config = dict(
    n_layer=17,
    d_expert=32,
    d_shared_expert=64,
    moe_layers=[1, 3, 5, 7, 9, 11, 13, 15],
    balance_loss=0.00294,
    init_std_router=0.00837,
    vocab_size=1032,
    tie_embeddings='early',
    optimizer='soap_variant',
    beta1=0.95,
    dataset='wikipedia_en',
)
Below are experts of layer 11 (counted from 0) of a mixture-of-experts language model. Rows are named gate (a neuron's input weights, with its number), up (a neuron's input weights, with its number) and show model dimensions 64-127. Each number is 128 + 32 x the weight over its row's rms, rounded and kept within 0 to 255.
Before each expert's rows: a language model's description of what the expert responds to. This comes from a sample of Wikipedia text that the model never trained on.

# expert 17
Description: Digits of four-digit years, mostly the leading 19 or 18 and the following digit, in birth dates and dated lists.
gate0 [118 151 144 154 109 116 128 171 161 177  83 115 124 119 126 126 165 118 158 115 144 152 148 175 128  74 142 146 103 124 109 154 117 110 192 123 130  52 147 137 190 115 132 108 157 102 182 138 197  73 135 121  78  86 134 103 135 135  19  87 126 143 168 115]
up0 [127 139 117 118 160 113 107  65 140 109 131 164 157 167 120 149 115 117  91 152 156 122 110 140 138 204  34 109 140 166 178 130 124 140 106 166 136 125 136 141 109 111 175 170 125 148 125 143 109 153  98  98 179 158 179 123 155 103 136 158 152 135 141 151]
gate1 [ 85 168  87 159 109 118  95 117 138 154 120 129 123 182 149 104 124 157 110 138 122 127 144 116 110 109 130 152  98 161 136 104 138  92 113 135 109  60 149 132 123 110 165  67  92 122 142 148 140 126 126  97  91  92 127 146  83 192 154 150 132 124 187 143]
up1 [149 180 136  71 105  58 135 110 131 117 136 123 160 145 134 127 153 103 104 148 144 134 103 117 140  74  62 149 101 158 108 121 173 169 101 135 100 103 154 136 144 128  99  95 126 217 123 182 115 121 132 113 162 102 131 128  60 134  92 160 150 132 134 105]
gate2 [166 183 101 123   7 167 147 110  88 138 121  65 152 123 121 135 140 133  72 118  78 151 156 146 154 141 108 124 106  79 120 162 145 111 128  93 126 141  88 153 127 119 151 149 154 123  89 206 187  96 122 125  93  93 116 131 148 122 171  64 157 143 100 160]
up2 [ 76 161 103  90 218  76 118 124 146 129 131 145 142 158  97 101 109 110 115 147 107 132 125 129 141 142 122 160 169 180 126 133 154 130  97 126  96 139 120 149 167 139  79 121 117 154  79  63 115 158 108  68 139 122 146 165 125 170 199 132 117 140 116 118]

# expert 55
Description: Sentence-ending periods, commas and heading closers, often after a title or quoted name in music and biography prose.
gate0 [ 54 120 140 148 131 151 155  76 117 127 156 118 145 121 167  81 188 143 120  80 125 143  89 135  94 117 132  93 154 166  88 129 102 133 148 132 128 124 115 123 129 144 134 113 144 137 143 106  88  97 132  76 136 115  99 172 156  68 115 114 152 123 170 156]
up0 [135 115 146 166  88 136 130  99 130  69 150 152 186 141 156 117 134 102 114 102  81 182  98 118 133 146 146  93 103 143 110 129  65 154 123 175 124 100  93  87 170 128 130 110 124 142  55 108  77  95 139  40 130 114 112 143 115  77  53  90 186 109 109 185]
gate1 [116 158 141  83 100 130 145 180 179 104 149 110  54 144 125 151 139 107  92  75 134 144 126 162 164 151 132 129 135 130 135 108 124  63 181  97 142 131 137 100  67 121 121 122  94 113 126 105 137 156 137 178 158 156  71 141 143 120 136  96  67 147 159  96]
up1 [122  75 127 217 110 140  50 168 152 151 105  77 183 149 103 105 197  81 117 124 161 159 107 130 127 105 159 131 166 195 111 108  64 178 144 117 129 168 125 154 119  96 119  71 112 110 115 208 138 117 153  88 123 179 160 106  80  93  90 106 171 143 129 123]
gate2 [127 207 121 162 124 129 151 134 115 173 106 172  81 103 150 149  73 157 113 177  91  95 143 111 128 177 197 137  61 120 116 147 146 147 101 185  64 101 144 122 105 114  99  93  70 124 139 148  98 109  81 151 103 235 110 155 141  83 122 158 106 130 155 140]
up2 [143 152 109 140 129 140 165 129  62 139 132 170 134 113 200  80  94 178 116 139 135 126 113 149 130 167 192 112  77 133 122  63 123 135 112 138  83 127  85 150  66 109 172 118  80 114 222 103 114 139  71 133  72 205 138 102 122  88 125 124 135 132 193 147]

# expert 62
Description: Raw byte tokens of accented Latin, Cyrillic and Japanese characters inside foreign names, such as the ó in Asunción, or ð.
gate1 [156  84 125 179  97  83 102 126 155 134 135 152 100 111 173  91 100  61 132 154 175  65 163 172 140  94 189 114 130 121 136  53 173 174  93 132 119 118 108 175 164 121 101 164 146  75  73 123 177 191 118 132 108 123 123 167 145 135 153  82 152 123 141 152]
up1 [114 181 147  41 152 178  83 101 120 140 151 117 140 131 104 111 125 106 103 118  66 185  72  74 134 120  85 156 153 124 159 101 142 115 133 126  78  80 152  81 122 179 164 122 129 176 140 106 117 162  83 191 102 114 149 119  97 141  97 200 130 162 130 126]
gate2 [109 155 147 135  78 128 175  75 136 129 146  63 146 149 144 143 119 101 136 124 117 138  99 168 105  72 149 109  86  91 150 145 148 164  42 150 126 126  53  94 167 111 171  83 130 105  60 113 127 105 150 141  74 133 146  75  75 198 162 137 120 176 123  87]
up2 [129 167 152 146 144 150 127 103 123 111 106 134 148 166 181 100 109 134 135 128  95 152 142 107 112 119 185 124 123  60 110 183 160 170 140 129 115  90  97 106 171  73 157 109  98  49 129  68 145 139 137 180 111 151 145 103  76 209 141 112 143 146 160 115]
gate3 [187 120  87 130 101 131 156  98 144 164 137 146 104 116 112 130  89 143 132 164  89 101 104 110 114 140 139 106  95  23  84 155 133 132  76 166  91 131 120 168 191 152 146 151 164 169 109 154 118 116 128 175 143 101 125  85 150 195 142 147 155 187  60 175]
up3 [109 107 129 107 140 130 112 179 142 112 111 124 155 189  96 166 127 116 106 174 135 100 127 109 144 110 202  98 120 117 113 142 153 175 124 157 115 139 151 137  91  91 104 105 144 165 127 161 205 129 170 136 138 184 103 155 163 161 140  60 176 180 111 136]

# expert 7
Description: Boundary tokens: sentence-final periods, paragraph breaks, heading equals signs, plus the sentence-initial word right after, such as The, A.
gate0 [114 151  92 167 116  74  96 112 156 151 135  88  68  72 134 127 102 172  79  62 150 124 104 200 123 154 154 152 152 122  75 147  90 142 148 149  92 140 157  98 111 140 145 156 132 199  99 113 142 136 141 123 141 127  98  96  99  89 120 169  99 102 129 157]
up0 [138 145 187  84 133 148 155 169  91 160 141 123 183 121 120 131 138  81 164 178 106 119 132  88 135  71  60 149 117 105 143 159 138 124 107 133 127  75  76 161 108 118 140  99 110  73 125  95 130 131 129 161 101 140 182 185 182 145  89 115 146 140 121  94]
gate1 [115 133 181 155 122  82 140 167 124  83 129  63 152 123  66 129 115 139 101 100 131  87 126 125 115 182 154  63 165 137  79 187 124 136 125 141 154 111 105  94 154 135 151 154 165 114 118 128  72 119 145  90 146 109 114 133 109 159  92 122 143 102  94 152]
up1 [187  90 116 152 107 143 102  92 179 125 127 125 119  99  83 114  80 102 162 109 144 104 133 135 167  68  94 157  62 114  79 162 131  85  81 102 102 147 140  31  74  71  93 122 193 122 107  93 141 166 130 124 125 141 156 121 102 166 142 147 137 142 191 135]
gate2 [149 117 154  92 134 166 113 170 125 107 135 140  99  70 114  74 186 107  78 132  95 118 123 180  70 104 146 133 107 153 181 150 162  96 151 157 160  94 186 140 148 126 155 111 141 152 124 172 148  66 121 168 145 145  90 157 130 129 130 101 125 114  78 131]
up2 [167 130 163 114 113 144 150  97 111 128 141 151 114  94 123  36 145 102 109 113 103  45 149 149 147 141  94 160  86 143 113 146 140  99 141 143 184 105 128 103 125 137 166 149 127 144 156 159 123  77 132 200 158 130 127 162 122 134 155 131 120 130  90  98]

# expert 33
Description: Endings of surnames, often Slavic or Baltic, such as -sk(y), -ov(a), -son, -ton, -an, including accented characters.
gate0 [134  67 174 155 126 153  78 168 128 150 132 162 121 162 122 135 112 133 115 114  81 139 103  84 155 158  99 104 108 158  83 146 163 161 126 102 134 137 106 109 127 134 141 106 136  96  87 159 150 151 148 116 169 117  85 115 124 114 124 154 129 154  99 168]
up0 [135  85 110 118 140 107  88 141  90  64 168 159 153 133 141 130 128 154 165 144 147  58  79 144 148 158 102  82 156 142 146  97 104 147 149 156 135 145 181 160 137 111 105  94 152  94 109 142 146 147 149 161 126 196  64 128 100 112  95 119 112 134 147  93]
gate1 [139  89 198 145  56  94 164 124 159  92 105 163 137 188 141 130 132 171 145 124 129 131 126 158 156 162 118 126 107 134 121 128 203 141 139  78 108  93  78 126  94 107 181 155 138 101 119 117 169 153  96 102 138 120  98 106 140 100  90 146 108 141 112 153]
up1 [151  83 207 139  99 147 213 133 175  83  71 134 135 192 129 139 172 146 130  80 135 114 141 169 131 155 106 139 135 140 128 114 155 162 118  92 142 123  99 141  87 126 154 117 149 103 129 110 158 113  99 125 158 113 106 114 134  80 107 161  97 158 139 198]
gate2 [151 131 113 146 112 110  44 168 112  66 101 123 105 139  89  52 114 134 122 122 122 179 107 152 159 107 143 142 116  91 125  67 140 150  82 126 140 144 142 149  61 135 111  91  78  98 145 107 167 103 182 116 124 115 143 143 119  89 127  76 143 153 103 130]
up2 [111 102 122 122 136 136 166  67 204 203 145 111 126 128 163 171 151 146 182 158 148  80 119 120  97 114  59 149 133 163 133 120 115 117 140 144 120 119 112 107 129 153 139 118 164 141  83 127 133 134 115 141 166 139 114 167 119 141 149 163 126 153 154 130]

# expert 1
Description: Articles and possessive determiners starting a noun phrase, mostly the after of/in/to, also his, their, its.
gate0 [ 79 130 125 114  73 118  91 118 202  81  92 139 142 115 123 148  89  68  86  93 150 116 116 194 142  88 146 138 160 133 172 129 130 219 115 150 101 154 119 109 148  95 186 128 108 119  71  92 150 164 120  91 134 121  76 123  67 137 179 160 121 141 117  74]
up0 [103  95  93 120 108 155 127 105 161 101 122 108 150 136  98 137 101  91 125  86 131 123 133 142 143  39 177 129 155 132 136 144 146 214 120 152  81 145 144 170 138 131 153  58 113 161  95 139 153 159 150  77 155 155 103 128  84 111 186 165 122 156 122  69]
gate1 [125 139 116 145  64 201 160 163 105 151 118 117 164 158  33  96 124 112 116 109 145  56  84 162 106  96 126 161  91 174 144 145  55 158 140 149 111 152  93 113 139 122 159 156 120 141 147  80 142 161 116 167 116 101 138 135  99  95 149 141 165 180 128 165]
up1 [ 81 113 136 163  93 143 137 139 143 109 141 124 162 148  71 126 110 105 131 135 124 148 156  84 141  89  93 136 120 131 138 104 143  89 134 181 130  84  59 101 104 123  88 117 120 172 134 159 148 193 103 158  94 148 137 177  96  59 120 125 142 143 113 153]
gate2 [156 166 121 120  88  82 165 109 121  81 123 115 182 164 122  75 132 150 121  98 162 140 117 196 110 119 160 120 134 146 115  42  86 122 121 117 177  82 128  83 118 159 143 131 104 131 101  83 121  95 105 108 131  89 105 142  93 122 127 140  97 136 183  98]
up2 [151 127 154 140 197  54 132 119 116  55  47  94  98 118 136 153 114 135 131 115 112 202 120  89  70 170 115  93 222 114 134 121  94 164 134 161 158 110 157 143 158 131  81 132 138 112 127 180 153 153  79 150 205 143 121 145 111 138 172 131 151 115 155 115]

# expert 22
Description: The word the after prepositions like of, in, to, also The at sentence start and this, his, its, their.
gate1 [ 89 155 113 102 104 108  84 163 104 173  73  88 137 110 141 143 115 144 178 122 200 162 143 102 191 203 157 203  71 140  65 130 135 141 126 156 121 153 174 112  89 156 137 111 129 113 180 105 146 118 105 133  95  90 123 131 141 115 127  70 128 140 170 121]
up1 [ 74 139 117 121 122 119 105 142  91 103  83  75 156 143 125 141  93 141 151 149 167 164 155 100 174 189 149 189  67 116 110 139 152 186 120 173 160 134 154 134  81 130 163  81 148 128 191 111  86 117  95 121 109 103 118 103 117  84 123  92 101 154 129 137]
gate2 [124  91 149 150  86 125 138 112  69 120 142 145 140 113 128 140 126 151 132 154 182  68  81 139 149 144 102 135 130  77 114  95 102  93 141 100 136  90 184 116 127 110 121 125 120  48 112 122 136  95 114  93 120 162 146 148 156  78 144 167  72 126 150 129]
up2 [ 87 119 150  87 123 141 103  85 126 111 102 111 122 166 135 212 127  83 120 141 129 135 109 155 115 142 113 164 123  77 133 170  81 179 193  96 147 132 131  88 121 153 103 110 135 105 122 221 132 121 131 127  98  82 124 102  81 170  98 168 128 152 145 124]
gate3 [148 165 113 102 119  36 118 130 121 137 112 212  84 145  99 130 146 121  95  99  93 128 119 188 108 151 131 153 147 220 160 127 130 122 189 145 117 110 129 138 142 127 121  94 164 157 100  65 130 109 147 151 107 106  93 115 137 127 106  93  96 173 124 131]
up3 [151  89 140 146 120 118  91 138 130 173 112 113 197 122  88 153 103 103  98  80  94 155 141 130 102  98 135 110 116 158 127 137 123 114 134 105 167 165 110 131 145 116 217  49 157 105 169 115 149  71 125  91  76 146 135  84 134  72 123 149  93 134 178 123]